Weights of a small mixture-of-experts language model, trained from scratch on English Wikipedia.
Size: 11 layers, vocabulary 8192, 57.2M parameters.
Training: a variant of Adam for the experts, 266M tokens, 8112 steps.
Below are experts of layer 3 (counted from 0) of a mixture-of-experts language model. Rows are named router (the router's row for the expert), up (a neuron's input weights, with its number) and show model dimensions 80-119. Each number is 500 + 25 x the weight over its row's rms, rounded and kept within 0 to 999. Numbers have three digits each.
After each expert's rows: a language model's description of what the expert responds to. This comes from a sample of Wikipedia text that the model never trained on.

# expert 5
router:458493488520543489444519492517477455539494512510512465489539498496532481461505510482495482467513496468518493433509509505
up0:497512482531522551523494512481492474535431484528529494513495468537530500451512479471482483526506476496495522497487482520
up1:488502511481518518498524466484533507469501513495471514492477497460481515529497531452484465500455466507450488451508497491
up2:499531450515527515493466525495507508540547480427494508471467498519534472491514549462525505505514497466461539515510506494
up3:478491471482557521506536491515534499541493503499509487478512490474534456493482454462520503503455502558478486475497518524
up4:491478491524522486442509490470485534510509454478483497463461516510529543469499537481525482508509451472473482541489492470
up5:490491486488530451455490448524476522524526524464503503536489497505514443534477490462532507498481467499494529531534511505
up6:472495503497476501495511511480476490499476480549519533527521495478501504452450478501517457456470502495497509440492557473
up7:484509483527534539506537511501544490523493469507507487501501479500551514503489500492516479491481486498494491483504522477
up8:490480497504527502477514526489511450525481467544490484516461500524495531498557459482483483471477526496501467521499519480
up9:494494463485521515484484501530500482518531505462495528478523477494547479492487466505479535513494509510512493512507520529
up10:506529503525506489506507510454552495517511493508489513470508508452499517524519469535488475518461534525476526480497481486
up11:449507482511484444487515497539478464541490531476497476492484501539543453497477520484438467471520553465506483479519500518
up12:457503501506498545481578512535519477519479531477494505491437494518533501481474499482542521467481486496490533514508495530
It responds to: Parentheses and taxonomy starts. Opening parentheses before years, dates or acronyms, plus capitalized word starts in taxonomy boxes, such as Phyl, Subord, Min.

# expert 33
router:477534461503529464519511492489535455519504519540510523505519433515540513464487531497492492506518518503514527459493476502
up0:513516466465528507499521465506513463517507531525534468476523498551517519455489485492495527515495466519525511467521500531
up1:462516508528543527505464463503517521510492514507510529472563489478501499531497491456480507526504481461473506498493511502
up2:526509466524487538501480496534510480532519509513508517488465510512520501451452514498479538437490501529470528483476497493
up3:480543460490537525494491523464481506486495509469483505507545479476461493530480482469534539521518515533504427515499526500
up4:498488468483462500531550481453433510510507474499505505429495500542507526475491539477499496510531517479473521505467521494
up5:490499505482548480498493462541516500541503507502531517461477497508489445485504509471531518485501436507493490462518532523
up6:477506482528481479505527525515537505544455521518467526495515500493502538497479548468504493501507557477528529436510525506
up7:482533485489523497508482514475475520483519475514494499556531500497499487495506510502489475522495532477516488481475501480
up8:539483506528478447518506488496506500508528488501486459515465518472484521500493479547514493498485494544534492500485488500
up9:489503464475495529494451473518525460482520459494513570516451469502523484461464533493474501501500507462477514472475497505
up10:479491480467516487511502493535539487512478529477496494523490468468476522565471533528478462504477513563498526513490498523
up11:480515468490527438547537515500480472512512570475514509498503494488466479497490536510520506503532552518513519483449498519
up12:480514511496493526427518484494505490500477470517491512460535508497500513526485506492534499516502475454462504469459523517
It responds to: Coordinating conjunctions, commas. Commas and the conjunctions and, or, but, while, & that join list items or paired nouns, e.g. "military and reparation".

# expert 26
router:496542493469541495503496459495497522530525524485504482544530469517522478485509515463465491500510510478523551474487511489
up0:500531501514521526531515480461502488544464513504525493487476491534526519475535484491492524507504525449525526490478467521
up1:513502524533536495479468480507494495508489490492441509474518499491512512532467562452468520518519496504475521505513510519
up2:466523460509523524517529535539461461516508518530521510528542495495536468547522466494531539484485479517514469519529496477
up3:504485484482518511509521480484529519535488485492519498442511481495514459455520500513520508481507498480489505488502539527
up4:509498469450512503485517481552510489455515524484503466501502500512507509447489483516479499545505516515486508518482500484
up5:449497493459521471480508479490486472463524486489512547534457479475513449497502455490473484490497472514496515526461482510
up6:512546522506460557519505487442536476507513463548490485538509515535500489516474512476509465501511508459484500504514526478
up7:534539495488527497558539485500466480491539522479567450460475503485511500472472483473512488526505472529520491515453488485
up8:531472508541524455484499494500493546531479487500496511510505489484462488514582506508439511458477544521508481507456504501
up9:472516464463574462489469483516465487488506513467522546496495498501538456502548489498466528491514482513509496493487513515
up10:469469513511500549543536514502522532534468508532481479522485492464520515564540486520489501527450547510507510496495502456
up11:485501505469490424481496542470513476475515514509444541527494519465537460491510467547494429519521532541456520499510471499
up12:466491471492486559482492505501527546575482499535492509479502503504505465505498506526513508519518501484467531464504544511
It responds to: Non-European name pieces. Word pieces of South Asian, Slavic, Arabic and Thai names and text, such as Bhagy-ash-ree, Singh, kh, and Cyrillic or Thai letters.

# expert 31
router:500516486465485463516507478486477475513463511508477508523568460514480508481480499488506501495529534491511539472494495493
up0:497489492496476485507458474447538542494475510516537504510512485556538526496483490505489497526533507468533509523543483518
up1:504515513524514525487504485491522515505464491467477509449478510511504552522484522485471506484506490479514491493472446547
up2:456522464481510477505526515492490475546524517509521547514514491479511528486512491511500546500514526495554466513502458505
up3:504517474438501522498482501502526527533482543514498520510519471486493511491495514463505537509511486517515517495502475498
up4:519497478461440509503511543484445498540503496534484527487506513563518533486480526506440520493489495502487497555492520494
up5:525486484477509492519501500523495489481503490498497555497522478502492509494510537530478493526497477496500496516497531537
up6:515506481496521477536486506477487463498481516507485563512560506469518529509454548538485504470513527474503506502478499499
up7:475525484479502496523483474457486480493507477476516491523545456505512479495476496528469482489496477501519507524474458491
up8:460538488505508463502545514539502503563475492479474495471488526502494518483500511527507512475514521528522468488502493510
up9:498505472533505536505535492469507463494505481472482530503469503507457539556476500528455506500479479451543465522467483498
up10:539477500540510487549543463492543466489493514526475471511526518464515511507518517484485469505446521543447486487520486483
up11:483542486462511458518476500494462523533526536511529524527517510502487432477463494500511479515563541462483490524482508503
up12:497465479457495486483528492504498471531469524532508538487517502486494490465481515473483515501484505532462500455483537514
It responds to: Construction and design nouns. Nouns and participles about structures, machines and technical use, such as built, located, housing, construction, designed, system.

# expert 15
router:509558482489527487469489486501567528488514499523491527538533490514528499460508503479496476457493538506479500474499459503
up0:462508468491501530490544526454541495541513526500531508514520487540532443476511492514495538488478535504543513494553464507
up1:450533504509539515506532521516514522469508502515481531536524500504501517479497536475517495497526503487501509539487541494
up2:495541468509515481439453514526479528525560549486504504507520495507523501483471544478488544505498535520533548485527499511
up3:513509459477591490522499506508514507499485505501492514493484499454483437494486428503517476517499476481485500512493494509
up4:477496459480467472512523474505482497467544487505526465497456497530540520458520471494497514515496491525481465522504507488
up5:477507481485498439499486495499535484523497528515527498526464480525515457526506482519478444473497489522534521503515504496
up6:476487495479497493508492504486508500532488474494512486488459522489490501465468536528532438470513492476504490477503505504
up7:510542475471518453501509498483528494499485489501492526503527483493489464488486535540538462486458511516522470506500510492
up8:494511504547560496494522508544540498501510454522461488522475487500473486475518452489439505468463527512517443511503494484
up9:489472474477547522502463475480492489488517458531508474487502469498508472484513525520475487480464516475476539498493522500
up10:499548520501550470516538520485531527486496505494453434461506493488504509510494524495487493522460526564482541513506481509
up11:493540494444537446543516499487478492529519466509461542501529527485506481502485512510486474498508561551501445536502481504
up12:476481488552487525471530497502497490475479472529500463513493490482517534492480507501466484492489516511459504494474495504
It responds to: Line breaks, noun starts. Line breaks in tables and infobox lists, and common nouns or name parts before a suffix or second word: post(al), Santa, fan(s), son.

# expert 21
router:483535505542533510467518506506563551461468509539466477496524455503501477491516524510529495525489509490502480491484515493
up0:468537466453532492478519487462473493560517483465530529486499484540526514498500520485513496511513459478500536535493478498
up1:454515480556482531496498494538511537464479534487489506442537506478489504527517522472499468491498501478458479486507527536
up2:532556464515467548492476546527490532502490489510533510451512539538512492501518529484511496483537470492474529513473491474
up3:516503494469499498494494513498552498542441515470539498490545500513446483479474488517466491524537505510509456505513520490
up4:508494472523470505518511495486504561463497497492513470526481497522515465471542496475510477481532533518464483527500501491
up5:467470475503480485486547525490497474501512546482496528564516502487488480486480485497485452450510494531510556491501514501
up6:511531507496517514528515497479510529467443459545526533485485507489519570485478538517517490528476483447521450467466545492
up7:530529484504523487545503519516527497493554460512505480475479471509467481448525543511516518503450462525536514478449480508
up8:492466481568526474475527533522452518501486481476468471501512495469479498459530523523499465491482499485509478512523539491
up9:478511473530533515488490514483511514533485512516526511519504466498486506496506527500500487501494515480523488498455532532
up10:499516518528552521527492517518534548510527530525464520483510486484525508520535537500496494528460505495504479507487527491
up11:446478505491536472481511475484471527486529534502529519528532517539478484483528518509532425520520506501470520523507476518
up12:505479499490485558483535523561513545493482484541535499492495489490491505459522486484517503462508496527481494465521546500
It responds to: Acronyms, gender nouns, parentheses. Pieces inside capital-letter acronyms (USPTA, FRIAA), closing parentheses after abbreviations, and men or women in sports team names and counts.

# expert 42
router:516521495464537508494513475481487503491488518508438517538517490485492483467520493510546488517524502505518542504495492504
up0:511498469506434519492484513489498469506518515523483513477468500532529511470490537465533503508509499447499540490521467482
up1:466487509540508494498520511530516480503507486500538520442541495499467497511520490485489487532498458482485487491533486513
up2:485531474499529491506522524495477515515506519472495524500563503482539495516487489482529533515520545516524494522517498533
up3:520487493458480504519528515522545513544507494532516441460506495488429485463511473520481493485500494503522494487504543554
up4:526500495520522475516488471498470523467514494476474551497548524523507545517503509512501465460498515524512487493530483489
up5:499497480461520513514426505478527515489502520493512490514482507510499456480508454483492522511548485520508552495512537498
up6:518550513519506494513515505424509442477463549516495529507501497475462503531501485482497549483467488513524486485526550478
up7:487545485468518506543491512483488483480501497469501485492519482495467512468539485503497492479501483544534496507467495493
up8:543491505552517461486512480502469551477519440506501488534523497491490548499510459535509495521492493526515467499508523505
up9:572515479458509512509484471484511483491510485484516522504545471484545507528530492511449482571470478458516535497490515512
up10:502447500468519442483544479523526494503495517466464475531510502493533469504485512494452449495479488516490485494504525485
up11:507496493451537484523522492492485475490500508490538536482476502474502491473506484479546485500537520472472530554503527522
up12:503455505467465534495502508473519521524494472514454522499502504462479535511471486517475492507526487497509519450498497524
It responds to: Table markup, line breaks. Markdown table separators |---|, cell pipes and line breaks in sports and election tables, plus the verb play/played/playing.

# expert 2
router:494517499497519450472486524457522513532496544540459474517512442464522480501499520494484468494516507493480494515511476486
up0:520517489495517530507501487515498473520495537527507539481532459541539490482495508528476482491517517470509541496470498485
up1:497527507546512508518457471522537514520459521485478537488536473493477497515452468471502508535481504474478515490476477463
up2:529504464426505530443453539510476454550545527513547497522505481533493469499523486424534490502533557495464492529506476495
up3:492481458471512493527518520513530474517527498479500444475476475510522477451517518563492461498513497557498494505505510528
up4:457542471445489551458514507540481517514487501474511509506485520535538461523464519503525526481569477519503468510494507499
up5:504512491466501468506503481514462498514504531455511473475478511476536501489500477484536458513506485485507510494514538509
up6:508557496484491447516505523451500530477479532520525515525544490489528535503500539489522495468521508512511498480527521456
up7:487559502499518450513507478500506511493484472524505486444466469481512433505509520503522499533512521490520518508500487518
up8:476472499518513461483513497515504515519477476516479477515513513480516525551531474535478461458478488531519489493542470522
up9:504492453451501507531537500488519481480534519464496525508462477501461461469476510478525473485505507502482491491496547534
up10:484491504519539477492472464465498459505470523506518468503537477462512479540468490524479449503444514482457491509502501462
up11:469516509457511482458531508549495507541500513489504540515481491536503442436485516486494479480512572474474494517481508535
up12:510470507467447528535494494479533483531503541553496491491465515485506478479522494515482478498528502471456514501509512476
It responds to: Measurements and units. Numerals, percent signs, currency symbols and units in quantities and math, such as 80%, $, ×, ft, approximately.

# expert 41
router:498482510505533514476558502499510502531467511552455532504493467532511517466506536500484496464503484452527543497493519509
up0:470506497514521519479506550470474466501490503469536488449482489578565498468507516455478488523482452471487485515488539523
up1:485497470532515482527534509465535480501504491484454531480509505469486539558451533485514467476496484518516508456569555499
up2:536534480459483539532481460450466481543468534538535511507478490484498509533492505487512513507504509540513531501523475500
up3:509472503482543534454493542516472496516505477511526468450490475496508497496496485493506505517500471556471519537455520520
up4:533488468485518504536516511510485499527525505450537488482441512529536526511439498495509505509510458529490509575512505494
up5:455480480468530468527519468492519522519538537474502536511507510518471467489513494505507452535506470501481526510468524550
up6:451523489495515477512517466482508514510509496492511507467448482503508513441496518541502437477498453458464503494480517539
up7:472503457480526511520510515443455483503500463507502516479459496477558444465501544524506521480485478531492455484496510507
up8:442454502541478492502518482551515513534504490497476514530462519521512512475501475511478497460468525528503487495490532503
up9:518482481467499497503528455472514427519501497466479541562501506484511504499492517502487467454501485455569501474511509504
up10:497501475508527486524533489504502504518475498472449476489501473495539491502489509541436468547494543475468496502479511467
up11:498511474463507490511542479498489533498487536478484540522482486531512460450502516520459474565506553489475496508457523520
up12:530475509495506521492517512505514489496472497528473533459464492543506504477480539480496498499496463453458482513461521510
It responds to: Naming words and word pieces. Naming verbs like known, called, named, term, title, Award, plus mid-word pieces such as m in Etymology, grand in grandson.

# expert 58
router:478526460487488488481511500526507484537502499550485495476504443537512498465498520478515483478509506507510481457493524495
up0:461515473506485489520503494476496485499487511528497537531483471563536545504555502475496505527513482480523477503527478476
up1:459524488531529539536501498503466525497455501496522498412542492467500521544514476457524530473534479479468482496528506523
up2:485523448501499498470515538523481507524480500520493530505483522504504548509515511465553548474500475544485510522520475506
up3:506494514507486509496467481491513518487499453512495501479511469523449525484504501486503520492500485540490488481474535505
up4:526512454507517501480551504525462503518535513553473504510483501548494413516489545455489503441509513537508505490518509494
up5:440483480456513474459514489485515491493540515542484550464529471503523515432522509481517505477525468524469493488502508480
up6:496504470490486484541486479483510513471512471527483515485521509475516526493505532534518497533459513480482502504549529502
up7:494526456493491515507514515493493490517469490486509458469521472489519515454465520501511455477490504535485454534461512507
up8:492489512497506462553507520519506479471515477527480524497473485454522513523550479523511511522477523538521492490553510495
up9:518484456493509506494528517509496503525525530483493500515518456455530500531482526510495487528465450481516492511508541526
up10:505491496499512483520516508516513474484455520514485492501517500471561539480534493528489437515508514482489515513503538472
up11:485520491487528492488500467523503488542501492485516566486517513526464486473489499486542476520534486532511486466501516503
up12:480488510479484522474506491509475472502504470482523515477469500462512531546478471527480496468494475484493489484511500506
It responds to: Ordinal and time modifiers. Time or order words after an article, such as first, next, later, former, following, year, plus suffixes like -ly and -e.

# expert 55
router:445523498486549437482488445515497482499523494503509514460473476499549507447475535482465493493554505497496519438497466512
up0:498515458500501522474534493486530466554467503478499510500486484521524555466506481501520515529522514477566483507530473495
up1:468533505508525510492517444490500487482514475455511520459497493468471528551485524456505500510560492473467485463479488483
up2:487538520475493526524452486524479502496529509434503546481527484482490499530498520511491537503516474478502439530495515478
up3:519508489460503504557438525498511513465461472493501471477537490504462484478486472479488514494492484493454483479545526511
up4:505472489475534493499528513523474554499468539492480500469473524503528530489514508498506493481527471519452497527500496487
up5:502511482451491482487491458499493485547544518493511519498480484524537471446506532501524478482504464515487514469460511485
up6:500536503510493480510495516468515478499499512523517509550502507493531530481473568506505502521495495516488453505486497468
up7:472535501485522530545493460486482464541491468460551476445532471477527476506468516517506507526523460483506459505474476476
up8:486457522532491452526512498464471520512495445509478485553474510489488514455492498491481463512472496519523493538491476537
up9:506535458503519465495529464493467469501504473484533504476487473470550499442535555486467466516504486468472482486492510508
up10:487511504526531458497480468506497494524502501478484489502543456463491483561490555544489490516474506549529524467515530485
up11:475494504463486461531494482513493471472474508484476494491476493491522501487493533513462428484525512480463543490498468521
up12:524498505502517508470474486490518509477497488518503487472455499477511503500492507488490487497530517466481480488496526513
It responds to: Adjective suffixes and and. Suffixes like -al, -er, -ic, -ary, -ical completing adjectives and names, plus the conjunctions and, or, &.

# expert 1
router:494535486492525513517483465475503494493535509508445499511480499546506519473476523487488520514512496454490473505462469510
up0:487499469508511513484497465476495533495498489505484511494496472558535450526509490474498487489511475438513501520491480460
up1:449524501541483547519495474523490471485482506487489536474506514452472547488465508510527501551488533499437513498526525528
up2:481516478498470531479505490486502495521510492509518541485505487506531501519502524535511514551491514493504511500533501529
up3:557527486517512507512502499471537475494486496487521500476518508485449540517497506498463528504494519523490491508475502519
up4:502455503518477501525511479531501526506516474502460456490469514493505533500522520477518492457469474494470482520466510510
up5:499510471452505490537503498534463488511514476504493545479488526505524500504517486469499502499503473501476512503484513526
up6:496531519497473495510479496434481469475495482514489511516517479474528524487461498544487486482472472478490485500508496532
up7:452500492541527539501520494482488488510500496479570465523448467492497491490478509485521498508528473511483487506499495514
up8:471450483545507473506497511559506537515497435508443547520449497488497492481529508528463505495470502541511485498498500517
up9:447486442501517498492468499498470493499507503499567519478498498522503497474499496505481506486484465442514496514434488505
up10:501510504483508509515526502492498455472492517447458516516507487485504486530465509496462484530466544514470493517493509473
up11:505528497461530494494524464455510499499511484534476535457500498493481470487495491485450495489523524509457476493437491500
up12:489532505516518554478549512455521491527470485519460506497451493479514520518514507495474503487487486485475493489501510474
It responds to: Table cell separators. Pipe and semicolon separators in sports stat and election tables, plus section-heading == marks and bio words like born, politician.

# expert 43
router:494529506465501511492511461500486500520519454533466541496513501521493533481495484504487516470549470494518533440486492506
up0:477497469478479497488522496487513522531484472502503534468482493550531513484459490484485525510548495446533499498507518480
up1:492530510546497539503519476513485481482476505478485485411479501488528503518513537490481494497519471457436499481524479498
up2:523523468505469549485486511508476463474518510501524478450508510511553504505486537492481519504538469514490518541465477499
up3:495491476435486546481468494494536552521504490494523442481513498536492495508495505514462476471535536510494543498524489531
up4:501479485511461501475508466535443500519523485515503512455460508514516545501539502511492494516513495483499451517488460471
up5:475525501471470514477522480533492489499548481508492500494464511499483485472506525488462465511534459504463519469512537513
up6:463513497464498526536501487489526513539450519526523533549511510484511533506441529502536563497515483501524551476529468505
up7:496504497495462536482509511540451481519517465474544475483473484514499502496485503509470529554532432472518479466519499488
up8:485492510520514470479503550514481505511496491503445478492524515520489518493516510524472511468486507496500508481490527507
up9:553527458457535484511495491491496465503497485489528519483504480488466515461534495517460492547545478466497504493518508538
up10:492482481490535479521473513451519484486501507511472499540536503494510494506510496493532451455473504483493530504507496476
up11:517499478502518462507511494500456479503488514512499522469552503499477505489485503510517458529581505486507531533522513502
up12:509476490487485572438507505497515474519452443556484521497464496486529546515497537500462514476506452484474496474507497484
It responds to: Capitalized word beginnings. First capital piece of names and titles in album, film and credit lists, such as En-chanted, En-glewood, Pro-phecy, Ser-mon.

# expert 39
router:499529465471532462502522506512519491518489561504480505468522457529535471487506514501496497481526492500529524519547491511
up0:501515515476439491535503503483501509543534500470511489532498482552549507477501513484518503505541554484524515512520529517
up1:507504497579524541527545504518507472503511534498521497454503486486481482519484513478513489518520482515433492495470556497
up2:520532467505538477502527525513456479518500510447488531512505483548532483513531514474519493546525497493526513507489507506
up3:512501468460479536492534484471505488526538515493490485491532501523511454468488480515486477498526524544503542487490556515
up4:466535468519510511516454465521480512485488469452487487510475467549518484487486487485519464468504507492480514520522494522
up5:464512501448474489507523460517491504504578521470540520508468488513506464452509484476466502485527499494523517489509505484
up6:548516515484485443532477473477537463475457494507468534516512496517506515502515520515454472495485451495512500502484542488
up7:517573453433520512520483512489505478448492495483526474488504485478509481513516454462496533528484552490520467497513504481
up8:477502498501513550521525555485478469493473509468452532505474487481526477507545510512454483524501479525527452546504485470
up9:498475453522531545508519474528487532481520495451521479487453470448519484505491501505477472485503481484487509500470497514
up10:526502505519499470501473471474538514500485512466461498480547497460477502529476499546531486511474529513480522500460509511
up11:454461485491521434525550519511474461522470519491513567481472515537549466501500503520503442466524494476524484512511538521
up12:506514495469520456527541486533513440494495499538491464477518507503492473495473518504471504457491457433468530484495526514
It responds to: Quantity words, mixed contexts. Quantifiers like various, several, many, other, numerous, plus with, using and digits, often in election, population or list text.

# expert 12
router:490504466465498482484491482502515504497527491490512492496532422498541518481523537495501498488521539479525493473504496518
up0:481517485487475529487483512496495506489492501441511487521547489519536529501461494469478507508520508453541514475501504508
up1:489507510589473488540498491513497479499487517477482507476476507474460497495464514476514502518478504491492497491504499488
up2:476494489512488493498492544484449512480493518511529483520518532497533459467519515501488485471507498509528476540469485498
up3:518512471488509535492516515506500491513503482466504465484504475505532538494468503465517529507496498492521503507496503500
up4:493514482504496484511479491513537529490471452495484528496488473518514498488479516528493486449521476471530476538480483515
up5:477499506488500460479478522507518499498492502494488525498515501496516482505506447469531486462481464501514527490537528458
up6:517504531528493502508523512481548499523506503477491552544485495494519481496488503510482445443474496485499515514477540484
up7:489543468535462576506529499503465494474504494462520455474479475494490470481502502498509501522507467481518485521518505484
up8:456509525491518432468495495457485534469506491472486495512494481498470481512488466526503468495478502520518503497526476508
up9:481502450505548541470450454524508481512551508487508552505485472506486470516512478523480466506498494491516523502481481517
up10:514494508499508488487487474509512468502490493475480444522517461486498473551454502507446449517427519523448527526503515476
up11:515505483491536489474443491479480498529503499462496539503513491543475488509495518494541499507513506517516483529491459501
up12:430477499526516520494509509464504454499478518493472501485431533505508473506488496493498464488533492471492502530462497507
It responds to: Commas. Commas ending a clause or list item, after dates, places and nouns such as film, album, series; also ), and ",.

# expert 50
router:508523490451506481524553449481516478517520539524473500505522495513515515480503511502488496503502511489529546463511523517
up0:517513478487509518517519456471475530560508491491527536493521502574514531492469508466496527511514474468514492518520528535
up1:477509509534474495514506501503550424520490517499515490476555500490497502502526510481468495514495504458490474460506531516
up2:536554480438487491510536490502473486497531492454498518515483499464481505514514474522476511527535527508542483515519493521
up3:506545487466504493509451474490470501529481489476560479445520510510496478471473499495451510508502486543489501512487471523
up4:538470492490465484524501481512462573519553528477526492502500508534494533545508488502479533483513500493481503515526507483
up5:464522514502493470522538488488494520491516518496506517524512513501469506501475441469494488510492468493508483453490482521
up6:497537482512485533503484488469525502511440527512531494508489506509506561513481497506512476482464476484482570480499478486
up7:505490485487486496498520456483528505500492515518529481484500494517497529486486491513534494462474533526517484459467474510
up8:558500490504516499529518520478513530474475469501479469478526507493481522531506504488497476464475478531530515512502494472
up9:492487447492554519505572464527544475493553503533471530505490489553517519483497473500508498525501538454518518479446543490
up10:503512502491516474485522478512515475516470519520488458539506494486497516507510513518463420486477504502468501519499537494
up11:501516499468515523507506459524483523533534521493469533470507500544510502489521498527507452484553542503491524508502506527
up12:507464489485503524527536488522517499472476487490464523491493483454482505511505518471522477513473463506432499430522487510
It responds to: Name-initial syllables. Opening syllables of foreign proper names, often Japanese, Slavic or Indian, such as Ar, Al, Ser, O-leg, S-ur-ya.

# expert 60
router:506513477489513496457500484482506497533522479480457514489508459511554532454491542489509518497549512462484543483486556505
up0:484523474512498500493503505480512491522479510481486481504506475544489521537511508517527510542550490437554511526499517504
up1:478502511498524521502528466487517496511499538474495522499511495483484516482507493461550518507518520478428473490489525491
up2:513527506481515486487460506543484472523500513507546487474474486513526525482526510496495514499506519485509515490502497502
up3:502506474442492481515501510501531501488476481484487473457512487492478460472481466453473468443488478559472492489491517523
up4:506501476481503469445577506536495563532522485478485497473476507525481516520480542500521522523513494487526551526478521506
up5:509493470471493479503499471510515556490550516529493496544508494478506477449484449475524486482528512510499494495492550494
up6:479496533572488513529508506488529529491524506504505475508467499527524554493498540524501520478473523533515505502506528520
up7:524498483507518481513505488477487491462484522534548502481517472512507511474489513512492462482488505459474484507466439485
up8:475493484528537487490508492547507509541499504490438470486476500504488501520509519518488490510497492490508552480453524493
up9:491502450506530512452505533527497476546537489490536519489520453479512507446476521532486485481520508467484522511476528551
up10:522533474540528487447489503503544542514493465488469497489507494460528541525456506499508476519463512493497478500543512499
up11:544485497497541462485475486481490505496445489485477525473484528468547488485537515505467446488498500501533514518519472496
up12:508486493499491512491533513514503464465524488504499518486496486493446551527485485478549536499454523503472494490507536491
It responds to: Passive by and -ed. The word by after passive verbs (directed by, played by), past-participle endings -ed, -ated, -ized, closing quotes, parentheses and ″.

# expert 3
router:506508493506521477478498473529502493530506524531457483510493493512510486482495517468515474502550513475508529454459528492
up0:451482467501506544518508496450471458509517508475530492511464476548522475481497508482501472530511457448495499520478514513
up1:459514512518490479511510486529533517492493553537496490495495492508473488498480506508498486533497501467483494472524576498
up2:469506465494504490509465512496438453481542523502530507470508501518540475505503485518506520529500514501504489498503517464
up3:522496498516531544493493504510540482551473521504519452500503475500427485516482478526482436556499488517500505503480525540
up4:482479492460464509499486526522441514472488495479500444421473508506526459471484515456515462452504487564475514548478542531
up5:455511468501507498531530506532481526503546527471481525490490481498521453499490510502535482519465455486476520499473534491
up6:475508484527507508484550507506466520475484486537520533522528499490505531434465506465484515492447461447476458514516558501
up7:519513477538510516480573499507510478463499471498494494487505471486500476468484510514472501522478493520511481464469532510
up8:467492496499527452508516481532503484492490515469470503457503493518494432459502478491461487509500516488504511496462503528
up9:506511464498545514481529463533464488512550466493504531483507471531534468501476503513511509471495496442452501511452531495
up10:507526478497506486507547508503523501508509538473496493522500475486463505557477481481491480523498500527515542512480498435
up11:486498517510492552471508502503541495509471540493467520500446494508501476513498515526456445506520507426527518491478545549
up12:449499529506485591454548528513535492483516493551490499508475497490486471499467542518481471464506482502484477488482551489
It responds to: Quote marks and symbols. Opening quotation marks before song or work titles, plus apostrophes, degree signs, the word as, and heading markers, e.g. "Tearz", Q&A.

# expert 44
router:492519483505510513464499495478534517508498487531436503552505496487519486494467508515483496481523499486519495436471507504
up0:462503475494492542515468507496493468512453469492499519506462466531545472505494521531442494534514515465504499502508493521
up1:475524512523509526517522454467541481508498505509489552475505478497487502504485510435473505479478474512481472468467518507
up2:534539448497458477507523498523446483492530495503519519517479487509531483550508456481511510452540504484485489516471507480
up3:482499469541523517479495511502518485537448498496467448486526499507471467481487447479454497496485485472454493497479499516
up4:533499491469485480569479480458442515477507511497482492502469530524521486536464494492504517528532477520430465555500490486
up5:546486487521504477526519474509490499483500481513507533506505509492518502518499452488501491519527494487484507517528526519
up6:498526511524499497492487511466481487510503509526517533574466509481510530491480519477524491452507486457492468503527524518
up7:539513486502476533535473490510510478497511492520498480500475459471521485502499514503492482505476485520487466529524528503
up8:489507477525540485516546526471504487511498484530482521528506494514491534527509456503492479516469506507499453501529496505
up9:519470475486530530508483481546486494493534448505464523456497483489525469498521488516456511498522500479461511475445496528
up10:502516508479543518478512490516513480512524504529509507489548500488489496548511504491457504514455498536459509512488504463
up11:479505472496495485479526518474489533504526551492488523537463519528489483469478503458525452500529501509542504496529471503
up12:465504479520534526517501519472480490524489506549467511449503495470470467501507479445533504517534486470471504491477518503
It responds to: Closing brackets, relative pronouns. Closing parentheses after dates, dashes between birth and death dates, and clause starters like who, which, that, he.

# expert 57
router:496513494474515483493517488511543506478548509552464478498494482491515526486521508496509497487500467509534531484493472475
up0:480505498503486485524553525455575522532526558497556522565516473530471538473508489470487534496529519517535492503530498516
up1:495501493545521536504520493540438497487473502502508512468481492472473510537470477482464500508479433472477522485497516502
up2:506518464466461517482506522529531500504535507537489520488468502525517476503530530516506490477519535534489481528493505508
up3:512476494524531479509493508522533524524490484498473464518494484495501504479508512507531514499487517529532539496520504491
up4:533478494436475476499501450489513520475551530492464508518498516508504518498491484489465488474508463523458490550475508519
up5:485503502469460471495492494506528496514502487517494491484501514499470508499486508523505491480499484518460522515536500477
up6:509511525483451517530469516448549501511463492548463519522490517501485562464486529521516496488475488496498505494489477486
up7:489538472462498522530529534452500478509485454479514474506465462502491536490506511487508521532502482520528500490486496510
up8:551501513481498495525484486487528488494523472491454500473518490482488573472513495559435529475498498555535494489475510509
up9:533502459523530505501498504524478490509490511478498488510491453492499506481487481519519470528485468509528554496463497515
up10:489508498469501522495455507501581476491449505490492498495525492489487491506500504490490472498474517516468471523517517480
up11:527495491482488461498500518486550449553511523505440516449506513514524492505499535500482481507533547496480486525516494538
up12:509493499470505493458530546493541504523522478556506508467498528475486474507515524484544504502519488506434508500488514516
It responds to: Sports results and tables. Pipes in sports results tables and sports verbs and nouns in match reports: scored, goals, defeated, draw, for (a club).